config.toml
d_shared_expert = 0
scale_expert_input = true
init_std_router = 0.0091
n_kv_head = 1
vocab_size = 5694
rope_base = 3590.0
tie_embeddings = true
parallel_block = false
init = "normal"
init_std_o = 0.0
beta2 = 0.99
warmup_steps = 476
decay_fraction = 0.785
decay_shape = "cos"
train_tokens = 457500000
Below are experts of layer 5 (counted from 0) of a mixture-of-experts language model. Rows are named router (the router's row for the expert), down (a neuron's output weights, with its number) and show model dimensions 0-191. Each number is 128 + 24 x the weight over its row's rms, rounded and kept within 0 to 255. Numbers have three digits each.
Before each expert's rows: a language model's description of what the expert responds to. This comes from a sample of Wikipedia text that the model never trained on.

# expert 4
Line breaks, == section heading openers, and early function words or verbs in biographical prose, such as In, the, help, career.
router:116100157115112115120120106116094093112101138088147089082111136140122128123167116122150176095107108158138097101136119124146141110166150097110108109131148115105162149147118090126095186116144123134123125135152144111132120121140102156155132144083115136089125176124101122135105168095074122086153111171099120135084164147130105101112129125166135143104132109182127142132120146118122142133142121158137123128159136135153115128097122130130128119152141141099128151114113145096149117113092168102121091114160120107110229128138091119111081102157119153096127171122154125106089112108143148157
down3:144120104139114124141139117140146141108150120114173105158093183137140109114115116127127054106119183126084149126156094119155139124101128127122137110141157143139134111096131096119133073100103171147073155132098144142142115162163135089115156143132122151157118115144111112175100138145142116107117137121156154094155109134118115129136118094088123111131116147083149145098072133129132097127094166125165121114154126099111154090093109132093118111143082124098139155148115139114131085154142097141141105147118144138114127153119145114148125141125099185108138113065158138162115112189104125111
down4:143114139092112114108133103124110186105138133088148119118156138188131138129135125172158112174150157114150124155171110135116132156133130115150116135089168125111144170127116102111154148131132113097120131143089109125136137102107136132108143123127123105118104156110110140160072126126072131078104098093126110109132080138097115124142155134137084127158120166142173127151117111095145161164126142163152124098129183169105096155100145121141110145116111144112117075141104110125118144099161117133090147131106125116146117127143083151129133141138153124131166128106091094060104130144076115143
down5:115121134150097124145132109129167135188150123116162158156068166152142122141090097118093133140114171110110150112178117109134141097116143130107134151146162127113130066128101136148102090118127143154172154112162140097104135142130142136102106094104118138107067137129131139141133080131140182133136108120121168103115157145131117133138146145139112105095118133149074113103130141132100149101121128104110112095143114107144128103138129160151136114079096141150143180074109122120129107123132134140079104061153142166116150160123154139175130139145100137151152132108135123111151119110096085128
down6:114131130172115118149120147097128127107098125137125108151094119107134143093112104085111118089145108097126126164116120103142162143135138118116126068153131129103085108141136132096123150088110136168116133172090140124122128154162130120159129134134134129169146153117096118136158164137110140109123146146140130158093137125134097101106109119173122079137165089134119119131132156078139170120114157159129100151185117135164156102134141127084159134116129158170122169144143149157103185139127146135087088100108136151116091146116108162188124162113144161127110092085098136118109135110155149102
down7:112132095155133108138126163136120094168137145079109142141102092162125157118102133140124109150135170157167111141121125132125157116141145073180125085173126089118153160093102192169144120125142101143146092191161128082093153128117117118127112135121092136148102129150109117160131151136102110110107127147104134108134111117128124139117106131152132158106123092148104134143118096100142116134135139139108131132151140104152093091116161109153131152092140097157138122174112125090142107114134071133098139154146102132112137133132177138096111111143083161144102146127082135081146160115154096138
down8:105123139142132119144113110114101087158130147130127123094097097181125133152163124152114088146140155087111085115111093113096148145113188105122145115114147100134104094136124157128148155151122189111114140156086144112119118115163134163133115149069125138142164098138100121087143136118100146140150141083114099120119140148120111177120129148164136088148110142116143174104139121090146076105145138173157170119175138128114108126120131107148126118147090110145169119115142095091109115114139115109093163133133126083126157115110178099088148120112121125115142149099168132142123119164131149157
down9:153130177103114108167168146142129115124167121132098126164135164088134134149155106146124208120147104132099129149119137091112133140176096166148119151185096128132120086127107127105119127117141114093177115120136107138120145124143124114146124111121119149134131128120144119111126133109163097066151101124086094098151142137088166168113126086077147144110089156094126097140153125120116103120139117112146118100122127143141094090110098133110131142096137124152087099106140158145132155115122133129160117181128155173112090106142132126168134131155087131180159126124137116079132133141130112108
down10:139116137139166115125079115173136139132109156140123106147141130175118114082158110115130148142146102176084203097171131125125136168128131127183141071116119130138111167087128117132142135100178125120156094139135134145180122075116119122132136177105120121125151115143121128102084137116118131135138141140137158085133109110155099122141139108134144180145163175137118085137154125156160124124095131166114114130141133129137122103102112098125142116151172131156145147100105108118118105150088117127158119129139125159123104147122149105124128123190086123109108128093090161157094126150129146154
down11:117111090090151155179128083125086152146135115151114139157115135155149134152113117146116118141146152139133127118151095126115104145133127130169151163119136115136161190103167104137107066170140123144153168100106136100099134098186132147146167092131070097143169135149159099087136110128079089142120105108151139132081145150150117140127157118135163127120149142136099138090112149164109135174147130138121146117147119137113111098146115166176135121120118150129100134168113133126121069107119121114114131100136115127090116126140174134133096118157142148140128077135137104148105140142124126087
down12:139117112152137140117130117102159149072162111161123094119139143121112140186137095102104129108129143139112139109170192168142134159132128090131104146147146154139178163131127136157098068115187131154096124109133108072128134096142134119128107128150114149099152070138148143131105116135111131172125120147154173121126134084154131145114114116115138147100134178143110100152101121109122142135124155128093144135142104120112111148115137166100151123141133135112082111102165117160119108130165130131120117193096098132086110148166125125121138121142066149121117132094154111168135093117140142119
down13:097149134122117091093121101169145165163155114134131103129116124151128119134125164130127175150136111124148108132105122187129137099127095131118095106148093159125123127120117137127129109109150121114150111090172114148116125113106140127142152149125083154109113138065112178143133131180147188168144127103120121071122139150140139113106135119112084105109093104143105068137105136142113111116146116137092141116098118125148115118156138158116136200136172134114125131090097107186134141154156143109150121165139115150163135108135151108132115162139108099137108171140118104139095117117081124176
down14:151115110142099117096117179104090105102128123122138117156120112148138157127127173114157168137145107133174154106141125136092154103146112111097124130138105107103125126116144145119122129126119191136124158117137080135134142134125109096145103140138128163129119134149132149105135158081113114091126140132104128129098086143086119125147135116128114125140135118112129107124046100099176083125118112123098125107135089177154137119153168129108119156075120143097110192148140133169154121108184154109119147118154157077121117102088128144150147116096123103154142137086106147155159107149105124086
down15:124148128084106122119163119097080141090139153136138093153105114132093106132108105139079102123081121096114131157152168186126124160132141109130149164106165143118095120115161128133147160096096130140132153112091125104167089104133114120113153129118136178128117144140137132129128149117114104117149099147115122082146158139103116127116125130097060125128124160076127100130101158109125141136089064130167139133158088165118115143121131117093073111120103150102148121129138107136115109117110185180121135110113111159098130137175165148133160132116149134140077117134122151155117136129125128151
down16:108140122149137158091103124088078145102119141180120123141170087164136174127159112145108120120160110142136159135098144106123115112140113085139136138118137123117126166102109162142128133118145129118119171123120136144139128171076109139085134126154142145086127142172175103144121147137122136142110105123128127122119127096100134147105139126149131108109168120124135093200152127121139140068111130080128135126137074120137129117105149097137070089136188134140139158110120124172175117124130128163138160126175119118135154117122140135160135138106122174159132118181140093091143172152117145128
down17:140130115115122126081144141082147122116140126128132116111125130130091129112142132140123107155111142121145135160111124152113165161113152141150105133179179152154134139154100153128157177153093164095140112150121139151168124137093150083171110153097141135135113148120102074153137145144128137178118147125151128130113176158150154115114112114094142137111131140162133174097148127106174115142100139120101140139188132100129095143122151134090163083099140125171153125152095112145129095170103116103122120072126154145182132125102096136099107130125169149141086110121130113130150069148125123143
down18:116104161172132100150108133130119073113136126131087152134137049086118156151160146181151233144129153145111111131130153124147106113123158148133143131117126146135148119109105121131131115151124103109146125114164154115101128124160128080147142149164147139134142058094155148123079094145138120154134085117129104137134120085143111137128095143162143107146123120135143139140094104140145103133149103119107106111096122142163140128129145127146139121145173136159097123147119156112107118103136148104137115142117138070079085144126106112120126097096175143143132109143149170114141139118153125119
down19:098124137104143111114135123114115140133090131168105123142119123147129130112111154137135141130080093100149081145148171096072164163144069168141138137134103124135100117154140109146132155137098119128154124121168127077143131125131134101120127090140113104174138105162109133145128123101117147161169111154112068118105073118131111146117072145096125136143170108115119107108104139103154107095157120131100135143172164156126118146117056128094139119135127152129158110149126130082065128147096137126104136088122127109144111111122137123154133116119083144115108123097124147075126126119089100149
down20:154102145114132151083120090143116118145160101126142129147127167099089115166113088164147134117120130121133160095102085143165131161132114094121146165087127148122168135157151181107105139117123093138118139153154159158120136150104144100141175156112129115126152134150096108129131123129125153121175173116121118186126133141126120145144114099138148115092144119122113140132118134131132133164134067136109163123080102108115109155119157153104126120130141170117135131115161088114142043123142175073090109107133159059102126131128132149127125126151168108150104130124118104125132128155122151130
down21:076153105052118153122134127103119105119135112123151157099122066128110162107112119136087184129112130134129076107109158138097150131100130108138133123082158137056148138108118165157156165127116119144122128099098159155118104105153127129151134130113124149093123131145120126120152114131120134125141098107130131124146108103131096139123105159101184122094156128068135103121090119115118130144107073146135151132123152129070108168134113123078154110098102172118097120110162103111099095164118126129093121138092096095118126114145142132114133118163149121136113141115117152166120148135165123131
down22:151133111140124108110097090147153141092120111105094120124150147131160120119152141158126136142122128102093108136121154098123160091138137141074117114144118131164154138127107102113143127158136166148117077131160130152180131100114112174085152115174156157149113130100128142094124099132125104132162126123127112115146130153168106128105156139134108100179117138124158103127066127148137146115070153124148158076162114185109109143152100144154147139148137149146128051156147106113139123113173116135138163139143100140105125101169082135135084151134168103146111134152144136125142117163120145131
down23:148152121126127112106114110152165122131162120144140112129161119140111118113105084140127122118159122124108179165116129109120091095102132183124129138108104137185120098180134108122126154096119072162103140132097137160154147144098169100169094136139143132136079139153132063144104144126118150128179129126164118130153059164124114149102100122142121109136125101141145079194121125134151145091104119116148128110140123124122093126125120132098087191137191146118134108113126171144141145160142118131150157143156156097137132101118129124121147134147155103119135123153137159097132118109137118143
down24:141123135128146128127110115131117148103130137120138175117132106147119129166141141120135090137179134110144164101125073135100114100099138140113079115084157147121115140088095126171150116158169149119145159136118144133135103131161158117133155140097162106147097140118132116139075132072117126085112111157104142160139130107136158116147153139101118117151120110154125123142133134090116127155107135114162116120113170084103134131078115159124122119111136170120071111129078105102088087129114129139131160088102093156086184116088114073165151118106149155113101152118139169135130143105127120109
down25:151117112178149126152130144163159141153142134127166124138109154186132111124125120137127149156167149146148138121097118113076156102088112126136138123163125132124138143097136148104144137135137094144142127159101109094155146174162165093141129129124115134117128118128130125133107070146114159107121169138119161154139121131101144124163173154131132080125161147115128117134138131139123151131109163133120129153133113113119110093106094127161105134142169147116153171090186082094120143102119117178179121139096134115112121101089178136101108147170082146131095106109140105162072165114112093135

# expert 8
Pipe characters opening new table rows in track lists, results and award tables, plus list dashes and some word starts like friend, who.
router:144090161132128113112139145105107109126150143076131053125107145129132122130131154151113157121104101148118092096105114101125129166122140120119120144122144155140104134149124080103090151129142138109120163162158158072122137146145094125123103080129063171083098136101105139126100124115146130081175085137140096186160125126122093108122125143129158117094112155126151113145113173124140139143123111119152137116145125119124110136145130182153085156139160101127153101131146128125130091137109127111140131134162107103130212129160124126130105126145080144100126105125164132132095145120154139135
down3:135099124107119115118153145117141114127148105143113110159114103135098108106140117131155188129138140128159124122145144129116106139136166187160146121095094135130163169145121135101098097158107091095156116156144125141167146144116140086110108198092076160124105121129087120140109168113126110154133130136110121112125166190119115156163129151097114099158087113158152102130116104186096108088123142112103151137135101160131136098181123137094123166116126126133123139183136127168119114187164106135137133119182130129123145139143101128115138129157151117139108150111110100121146110097128125121
down4:145137130129174111136162125144113152118099131127125107108099113159123120070122165160160114140146107094110141123168125141121111122121147127167116126115109140125147135094144142115180139123151074103094118131107121108140143121153122110122150104059135124125140171115151138128083101116101112086176142152125138093141133095139125149122099137147076109124148127143100139141126110140135139131145153107075136121117121128187100114147083111122100120104186115122164128125133131090111130192135180130150121147123088101154137103131122145175161141041138131133136099148121101096110124135129099116
down5:152144119074141105136154146110086126165158090144111082111166095095145146123126119147114044144117152090091119111127113128128081169118113129159127118120145155120100136141108122139114129200135145121146124119104160148119099129157083146138113119146108141132093096126125150105120154149178169112136136127086099165173147110072190159134129161111156116125146118142172095128122133134108116150111094138145118114137146121103104132168104125125086156093097123158094114131122123127102141116128119087120161141128127119151159109116138122119114119136137109131159067142119113114118153109118116154
down6:098131142133108150149104146142170125064127129116110141146132169099113159132104149114111162129128078126121146141095153112186151170139091146153111121130140130173155135145158120140161141170141166106117130115107143110133119134091105144133147132123116169128133148206107121117117132121130107130097099146126115180151057152114146148131100158165139117105120132133156117135134118120111150075158168123129150136122114158123157140120158139100110196103179110118114157132135163118136115134126089124133114116159123140101115164140082120155106171137116142124092113133126106111179122158101147113
down7:112142173081120173155105120126109136119090118135076112115159129112116150107155115120147149136125108178093126127171170121088172137133132121145134149114115126126135106146162124122121140152149140094116169077151125133116118096101140182107112129100090127122114119107088137129097099122133116103115132162119146149140107159109119158150141141102153138175148103137136182157116078109128106109117131122116113091171144159113084123156133121147082137134118116107092128094083120122157100126120069091125117092113200133114104153108123133125096158144150103127119143145130164122107155119115169149
down8:148127109160077094148106114108124106106122164128109125176094135118131099086128119153149208141130124175137155135125093170141124145088127094141123136148128136145113078153117111137145129118153156130123128170103084123102150120155128107125118134157134142152125080132118115150092162153137110122156130144159094143151118117179154124112135130117120109154167123140153118093101134156132140126138150125122133141145153160120103152132143138105158134074216185103153152153110112109102128131134142108119124113110127162127135151125071152129164157186131133118116137106142134104147091135130158103
down9:113121135119115122154126152087123162126131150122144081147105118094161128125125113162157179091096159130152106166109122144128106116122131141140084115107115079104125111148158120099153123166140089117107115132104131150168105134152146145140122061109179116128147186097145123142158169124167137153192114141131162152157122114147142125134124165159124142167129133072127129104101142127125085129137092120136115129070130146132137098132145155105147074129144099158102125143148103118110126114115150114127128167157174151096172115115155137137120163114073154137113103125132103124122110123154131143
down10:108139156159120126102141119146155108118136112127146143094131115076109114173137114097116091172112123107090124132099146141127113119132151144139102115069112113146125135142164171102163120130165178143135123138128143078139116100114134113124154133120159088103101139102145132111167161146146145175117175118090118089108111130138106118094132145142104129161122139124100139101068093135147113152100145135119131107124104153137172150154097159164171087138193126138102143151104151152133104162152132133150114155153162140131145104142144145101127159101159138127122170165143121150124190130118151100
down11:100104133159113124137097102097127086095127140105129149085132102155150133153158179144099114131138135170116126122141133136151136128129119114167109153065164074131147117136155122107072101143156128137127129103137138158150123106131103125108105099128067131128145084130095157104147154138162111108129118104129090162087106131107144118113132129128168145112165141121118113088141116112136141097089148111114137167144086142135137099152116128152138107123133130126145172145132156109077125182121102169109197110137093169120103114120140104129121176114131143126160102099112149182100131122145131122
down12:096134154134159133111147134147114157102116129137153129103097111119117147160110123086164022103135113090134115115098133173109102179100137157128113146110123116133130150140120183129128126183131103133113166114126113150133142150141083137147149105123072111151104073109082167130123125151152139068098138118106123145122119121115136127105103132122130128118156120101093113116130113142132119134129135126146129114101142137066117113140132135108131153126110134128110108163138117081121130137108135111187159106106127113167106201121152116125161111118163136141152124112106124106139150182110155150
down13:142134135171118189090163129175138121108131130145161154134114153101148111119131119085109195137135116138090138093132131175101149150107142153109096132154121125135159122089110112099145147064113167147101160139158118131140093129095147143142106124117121113112130146083131110112131136163106088126130140110144086144102143128123106150111129113146125141135110122142096160103151122118171186145103123092116124174175112108200150103090138168135158145105134111106122135128155125098151140133119106147101149145103105125106088157123136122135128141106140149119103141086135148167165088114110107141
down14:118110117146147144131117155083140146116135126118135172132138117101153112142128111170096189126139097099117118138097096094143128141149117091111103105134130108174120116128140147123170087137130153084161125117160156149110163131113119094121096114135109119187132130129154132108139121129111134110118109178116118104140127132139159143161182188158117113135106116119152124122105126147143109095157122060159110062119114133149173102154144131112090128126113136134126155101100117100118106079151124149178113108157107115176137094153146164153149136110141114153094114107093105092124151116121158115
down15:083206105153174117170111153112128128122141138107096087134167130101153174155113155133128054130133161110124152120124140139118163131146140102127135112154168147103095137136123137113120131127103126114101136106164148109099106119134133148112149155124146128100150174171134147102089107081158151122094106119123133124102138118137120134110118117101137162140134181134117147130118124113133125176178115159145136166074124147141128145094095133060116127112100128100122140091128178116166110151081135108150112154115123148148147135112114110111107129131083123116078112152132153154132147112136125149
down16:106095159112115124165131070116104078107102149105147151121144101153134109106121174085104125128124128096137170125160115145118154119126154080142123112084129144160169154131119131136109137149104161160142087128061167118147122159123147117117111112166123105153107137108119144130131129129136124110097102125146151096130142152103096128115144131131091115132124110103117137119093125119149134093136077172088153138156122075100138126112077126166161172115128151166142134105098148129153107143120115148093160148148141115104133065111095143164155127145140098135079145142142098145157120128168128119
down17:137145145120125146130114129142137140153076105142120177174123093141128081150129093115112190117156111135129128121108162168130102107099135099102140122138141113171138145167151151158163086101136102133118148139121137128091114120144142131123136116122123123130137186155113105121160126094164129105100112111102109151154142121127104155075166102160127137132153125143119124152139112145132117106107145145082171119144118093084137148132149154101164093094155142161147126113121114113141075113152108163172159161117082170101163173118117146146099101102139137126096084112110105130115120108106102166
down18:166170136095140122156190137148110136157148122144134114107158097141122127132107114138132164095141132087130142082093140090113121121155124116148091114133088134142135117077099134134109148137155166147102114152103128132146099108121095145112128111116132114111145102132085153131150103135091162139129125126135143122167142161129134152096161107143163098111161158161132133103141127143112076100136100173117091125149117175159090154154087162081126156116109178129134160090160146098126158127165117065112102142112110136121142166107178111129145131134105104131134141143163156142135104121092117130
down19:096134133130167145145108139109131168163119107167102133117112103140080147138155128154143103113110136101134154170102133114140103159090109111151080109093142125136107112121132126095131156147125158136138130105092131146149164150098117129108188157136069119131126063126091140139084089131104123111079108099108112175150147127106133170106148126120082141100146138123114128106142133160120141100139130116147110084124113145104142150175158140119120126152127128134097149111124148125094123100098144151124125103139146154116120165138073148100123141124159088102136114129129119093209155155114106144
down20:136165107115131137067125190147133151152119146155110107184128152111085118120094118083064129113140179147119076116091154104132105160137114140119116122133135139150117154095126109112159145082169125144101089113159140115133149092131118149148160088120148119153109153119103123133144110139148112132121065124124114095118129156164100080144084152066129122127118136161111096112111118127140174150146116108114130146132098127124129134138138134148141115144134130111146138077126106166128096143127118147102143135115116134098104137089132152165140175182123105146153155123125147153115119136157126164
down21:163147132148174155114098163115122085129131134114111158140123096112139134103118163131065157157127107161115103160127119091124103114119145105144146124152117092121101159098111150126100150108101105146111143173156095138129109087137130125144142124159120127112155155121170113126110149098132053145105091134120133136079155173103098122123151174119140142143121153156079141090096129156150119129151133152094127126122095135097148109167060134119133130149137132157158130089130116123145148095103121143131145128136135115137099130127092113133171127138163101121176117075168125135142084120092132136
down22:099147130162119103144146142170131101107138122194115139104146088189121126151097138088109074156144102122126119131112091130115138109148130075150134101153149140121129149095108157120129154188190152108126116103138113129132108136156140099163150103089142122102143135157077114142117109134176159093101090154120136145087115117166139110167107145114149141135142118122152144116162140154124156140140112097109112115117119116088103125120127135083140127113128139132172114123113103138079135151129078070121121140095106121088122164102147153154139106128139138117134121174090149156144126123118124140
down23:055107128128111127111105123160139115114137123128120123150123111155133118127101120142090079155155115126109126119133109141102069153159131152080121111116116158109105160099138107137128148130146123084094159144066115128158120155166123140093111103160113128134125125111126137105116119105109142131112149158118094128109129142116129128122154120132104126137122110147129142120118076114146150159129130144092156128132046150118110131071152144168167120159153115070113110153115154147141127163072112121127149103161124126147101139142165145138120137131206124182106124099153124162133145167115096112
down24:144122125153109104157122116128137133145120110108128155175068171159150123099117097141166239127113106177118150103108170110072138140152110139127140129147117101115130096138104135132143109112134105150133131153148130123112114146122089152138108110129160110162149158103156165131136117125097120137152145135157140168130115143100105103152100128157080128104112181121122137141148120075153153137139128121097134118126135129126142163139132097128089091148143142103148102147107144085140169092135145135131118116124138140104117096102090130071133126134124126122115173080126126115154123114114078159
down25:091129139079160098128154155149125150099100117122117109118116120144114105107145087123134121087133102209136096117096126118160098139125102102128103150101114139133127149183177122108166133107122118117107130144143169156136129083114105139172136134095122091144100135152137090121135132173120132121135115139149163114155120107157150146142113150132109119118122131127118108153149128161077116155139079098088127119113124119086136153125080132125157094179157099117132096159100103146115163170107104152151159140122119145156134130138095166167137122108129119142165121172107149095139162092102121105

# expert 2
Digit pieces inside years, ISBNs, catalogue numbers and table figures, such as 978-0, (198, 2616.
router:129101179130116156107144117139142111100138132092135061124126128143091141139101116143077231111120136110113098139147172144138133159142142100122142145122130106095176114150136102115116158111096113128119151140117100114165128133125113150158103115132112135081156158158123135103118136120109116101187091154140114150128110107101103101078123124128127119098088089128123141115102140112145130142135122161115144124145142169133125114078107141109151139127153089107117142137103143124161111108072168161129107162152140133131179143143116134123107124161174151114104134105129116122150092123154099167
down3:159131113144093133097110121165151140126148140113135073140158136113100128102132126112114098077130126160131115177111163127173089119123104111077096125154133113140112102102184143165113134149146124089124110096108079138137123165153121120119117112114117129096076162151174133098124123111128114182144091126119126142108129156136102142140142140105085136109172127133121117150152096093138132151152112096107057163178118128133120152118145146135135111122145100115179181144100147121138133128131107155142153118119128146137117148110109141157109135154161147132188118105158135127106104092137100164
down4:158138149159126066107137127130118119151120163181135108105089122121109102177128158165109129133157170114089163139112126095144139148115143114102136128125178103132075126167112133106095135083119093096146122132135110117146091136104136115140139149112111135118159128177169140151131135130158174109140129116136121125147141136149174145106123144146149115127114124150125174140131121109153142162113198109188143162138102184142125160139110134138116090129136124139135122120135065142133147116115156072145151131104117107110077118135162134138152161082144124092122095124114118113155114114141157134
down5:107118158114153117116126110114165114121182158090160090126134112129113183086135098149123144102088116157161107138117164142158134087127094130124139123140155118171117109126108130144114144153144114127130118113133136118108157140123122128145120117131039119109112142130118103111101141109133120145150128135151089165056146154144126150111140137141136152168135125117089149144103135147108155115109117151145109134160102171146110130156154114116085186118150102111095156162124136129098141153164089113136113154131115107101141106153125123155127127136180159137171084170134125168069150099106127123
down6:135112138140124135134103117143115063109161089115141124121122129143125129122145114115115111139118109163103112107142103153163112147163094135186137176104112157124176133109120107125121132116138098093106122114134112154162125136135163166088112139156113172139143153126086113148142065084109099104075128119072131143092139114175154138105121117143124132114102119152086127142067093087090123144162100126117168096110108124148116159131113151137154119112156179106112138144137143147102129166123159117155115107130126123127154094153165135090098097099129133171120166114133151121116156129156136123
down7:146145126093127115134114139104142134144122088112149116134126177155118089114183150112155101155117108134101117106156135136143112110148152153094087140093168144136123111127125152108170151130109122185156103137132105161121152159105123138143105125133126143164148138128111106116119100103132145148109147170134175111094083218149161136151160129096059125137129158139135149118118110116133146123100109112095140100128162148137133152098153127156121113116150153146158146139186150138136117125091121137109106115148053143122153144122133111117087091112125137135135136106196101127132147129101127137
down8:125163126149117134133116145090165126160131094156111127115146110154121149112142142132158126139147079097092124136124112147179132118142170104117131141115133061107150146140105152157145087117129166100111080126137087166166149106172129129136123154108132121083149110114122135090091142146126082137100115139149148115168146139144142098087116113200141131129106129165123136078100108099095153095170095117093128131124107101135119112123136140131130129177114136073117115148138169108124164113139140130099126114138108083154171118152120161120131116094137122128123141123062114117146116115102149148
down9:155159119130141116115115137114140153089118154129130151131106139155167120071120142135156131159148126103137143149163129173147154110108155114137124120093138122131137117142137144122135090151143123152114131124142187154112115138121144147121135111112158120115202148121168133124077085132123114126120141100177112146139128137124124125122105127109102154120166173108136148122123096096122105152133125108175145125114146156097150118118173108162139195108167119090154133140138093132129166165080126136096102107119146109146100148109148178091121140176147148165100113187132081129082111122115149109
down10:173139152140144114095191140114131142120151112128163105123126149086145122117110173115161131094133161098189121165144181135142156100133122142155129108131146139106082162081115123092132114169102131148146112159185113125121122114155137147144135122118121153114128142136111119110114098152119143126157107114134127137128085160136106112193125117098103105117138115142152110121151129109117102097128137116166123143167173147085125132098073110112132180109156113154143142099143173128142089162163137105131129116135117115077157122091095098127154098094123136097133106131127129107172118112092109132
down11:108135132146115137088140150099140162160130135127166133152132140104175126170150175114106115117121142082097105156152120183122132117150138124113149119125123122150157153112141129159143108140116152169137096120093091144170108157126088141153176143141114130109147144098141152143112148168119122104094134118144120156149088122153125151137144117132102133157107099147093156104072113149127139136139089110135115118161115131122107102110113109140108138119138174105119154101163142149096138118098121160098107177099087136094158106144164202107146168130118119116167170113159112147155139119154174108
down12:105100151154128080153096139082130131131143134086151155117151126098160168127120131110135184139111159152120132157137151129117140108153085142133130143133116131119134158111132123103148108130088097108137150132173133146077122149136113154093108142133094143126161110119088131122140174111100104103132122170095085137114154139116103104176123114137110118119129118109140185160090146133140116148106129136088137145117127084088101139154118131157110084081128125140145157097156119125131130149133123160167130168111105144094135164126110175080094129081089162121139145111134123120103155077115169134
down13:123087113168114122130130113121109126130119154150125140107127116162108108166151133109100133168134186106104160138141120136165131090068123088153133093092156088153103162115138123153137161150129143118117109128149100157104116111173157104126138083131123089122124105122145192103102080136110155130132161129124152147144135103140130127142099168092126125119144143193141137108117138118138136157096129099143167131125134092088154107148182142135163123114155107143133139162130130115147129152135105150179087159153129121134149106130116147134141147091083163144150105129158141117134102072165103130
down14:106155095086123129136112104122137138139129090088147150105182129121155156154131082145103202135115138138144145124130115100127148147151115097110108130117154107116107105116125123107118095111089195153150149125140131109108141121130133125136151062145099119116075131143150111140124150097083170098146128105128126141106107121122138102164110136130121132122102112079129100123150145126150142154113115072144132135089160144135136088057129107170148100075156142128101124141068094147122164121136104119156133129085144112119186117103107128121103114117130155145164135110120131137139137156127128142
down15:147163109122110129131124091149122137136138121110142165146148156160106070119123129108123101114133125133132086134112092119150110088122131149099131114123121146078128139108113124116112136126118159151116125135066130150138082193126140161136102144110160122154149150172134142089120090123156134122123106108087151164187156135141146146101151141108144153138099147157096131188143133148122163126167107120126126113129158161127148162106111106093146166121141104172152170105134109152139156104150149073123106115121157137112133084134141143109076169083122105117152140139107126157169149118093130108
down16:150105117132157139084116148128151128130153122110117108159124135170123113107186145119143132151146148129163112128112151119108126166113115130116115146126117157125136124122132141129157111154160130128152139180123087115082123084106163138156128113120106143083089127111121111166158151149112129115134132119090129157101168147113107164161095112144132092147136116135103104125081148126120163149103108144093129130100093079152106175134127178098119120107128105070123125111144095124143106107122120134166056143112144172114193140108096151090108140105114142095101193154141118118143117118108129139
down17:121121144125132154135125149114080113137107119116148175110176124178143114151169090123139089125127099137114138157178082137142139116152160074138107106108146113172138167106138154152100109146123153091159096116118144123121125131131119155110107173147149151122112088143112122143117110116140066105113147118117104125108118100138130087169128118131123116127125130151160165127110131154095139135148096098126155131099137160111173097147172114210133136110106097133137099175128145095150152131133123128163109123131123134157123107148117103099124155106162132132089124111146089110124131073118177103
down18:126096121093108131130138096077136117117107100135115123083123128151150113148136148135106110129131151122099119091123119153115195129102128091147099121100153106112138130121170156116099095125090137122119146120137159104167120128135108126150133131110113161117143149153163129115175141137134110115115138126098148127187131120088124128174154163163097119061161120122159124133093148118144149154110129093134103077122107088113128144144094154111118125137122091136164136106126114104163150127130107128099140099132129140145116096098101072117140129118096085166139111096057115126117176124184120159
down19:130129130114084131092122135144122159139119155100109139113168101097128115089135166096128056138083128101145178135117144156134109117151170158150096113127114139095143126153146121161088092140163115138172104089164126123169121129139132138167141103111167113142098154123117124144165132172123108116164125140150110148111108137141108162101124115136107115089134082138126121119164143135099149143121127136158102137127139173126143164122139214133107151165126114112122145104126107103088125133141116132126201132108139128173115112162144109171110145149112094103098119135148110115140155122101113125
down20:139131122107097124157129129106099065110157190135110117156141151123071128107157126096078107110125142126157142147144135122116110103154124110152158121129180164120085137137117147164154105111122130103133129145087111151125130130152146135137106109127143127087117162081149130154128118135131099129156136121143144122118092131148148157141140139121120158119126100132115109159084148132180100128073111131111139128126135177173106122139129134146134110148050079134151090088075116129137120127115158171149138167133133136128135167122112120116117114117119148069113120109152108112116112133172100071
down21:127120112099139103086125134156117110118145158122110152111119156110147118105127135134169141123140129088145121174084137141133163118118117162124129155107141101123121119129151111123129117148119105105125145122095131113120151168138104125189092155179140152126109126147124140143161086116126056128141131140142092101176120135134148135111123115165128164151080131158118138141097109142138150106143110147107162130117123172111063125142117119101147088145127105127114168145113098190096205133138105110134137111110153137147136158159137129154125190165178133170132102151129152162129083136132129135
down22:124072108138140154115119164157092133131089165129142114070124109162146094163107129146125172133145101122109125138136129104118124137120129164172127114149166134135142146151147124147112093151130147154113140162146111142087097136078109104073123123142100155140116147101090152099132139078157145179099183144120140143151086134104115148106151156130152129109109114116121163151119139150093113119152126125120182128145124096099148101135135123150154110138155149144150161113128134181099143177134150181112143122103132151148169129127171150076172110121089109135096114114143110129117130118126125125
down23:134118104094135104101099110120130097138086119131126132171146162115094166114134119127150143093123135111136123078149133096182113130130095134162163191070120157126102091115161096138109099157128131138115089138132146142119116136109106145132144119140129122127108154097125137134150134127125178116125142099089110167141136120164164121123107148151106115126106137146109128107120171143084145122182101116120170112133126197114141115142095177134156155116149167147111137120122127094101117155123160139108149104135112163069121134132096108189147154112173154131149164154131154142106140100120145131
down24:138116118123130129128125107101154082151124108157123109143121158154110127070114109108142151113119098173103100143136104171158118144114131163117113093139161102131131102092126099138130119173109162105159105141154123132128152146094121111091137097104115156131118095110056141122112054117133133138082136168155102151120091160121118117091148151139131128149108139094172121142135137136144131120129118169145086171126139169145135135116171147113102124155123084133085176173086117118075140150173140147103121140129137122149111156153162122149152127126121116136138110129174108115151134143138100106
down25:124139104194119179109142120123146143107110141133140130140153099127153133154157076120111146074153121160154108116111133149142107113123102118097143172135135127149149113084108091084174096149150135149137134134112099115129127149162108133131073152088098109086117135127101101174112108125148154109143132142075131098116096121145138124124136091118150105152073115111146149112107125111149155152105134103112100116148120141140094167106133165099093122091121143156122094107124163121086135140160144122155159118145169170079104114113141119126116086129171123132097153129129109115124104122135162085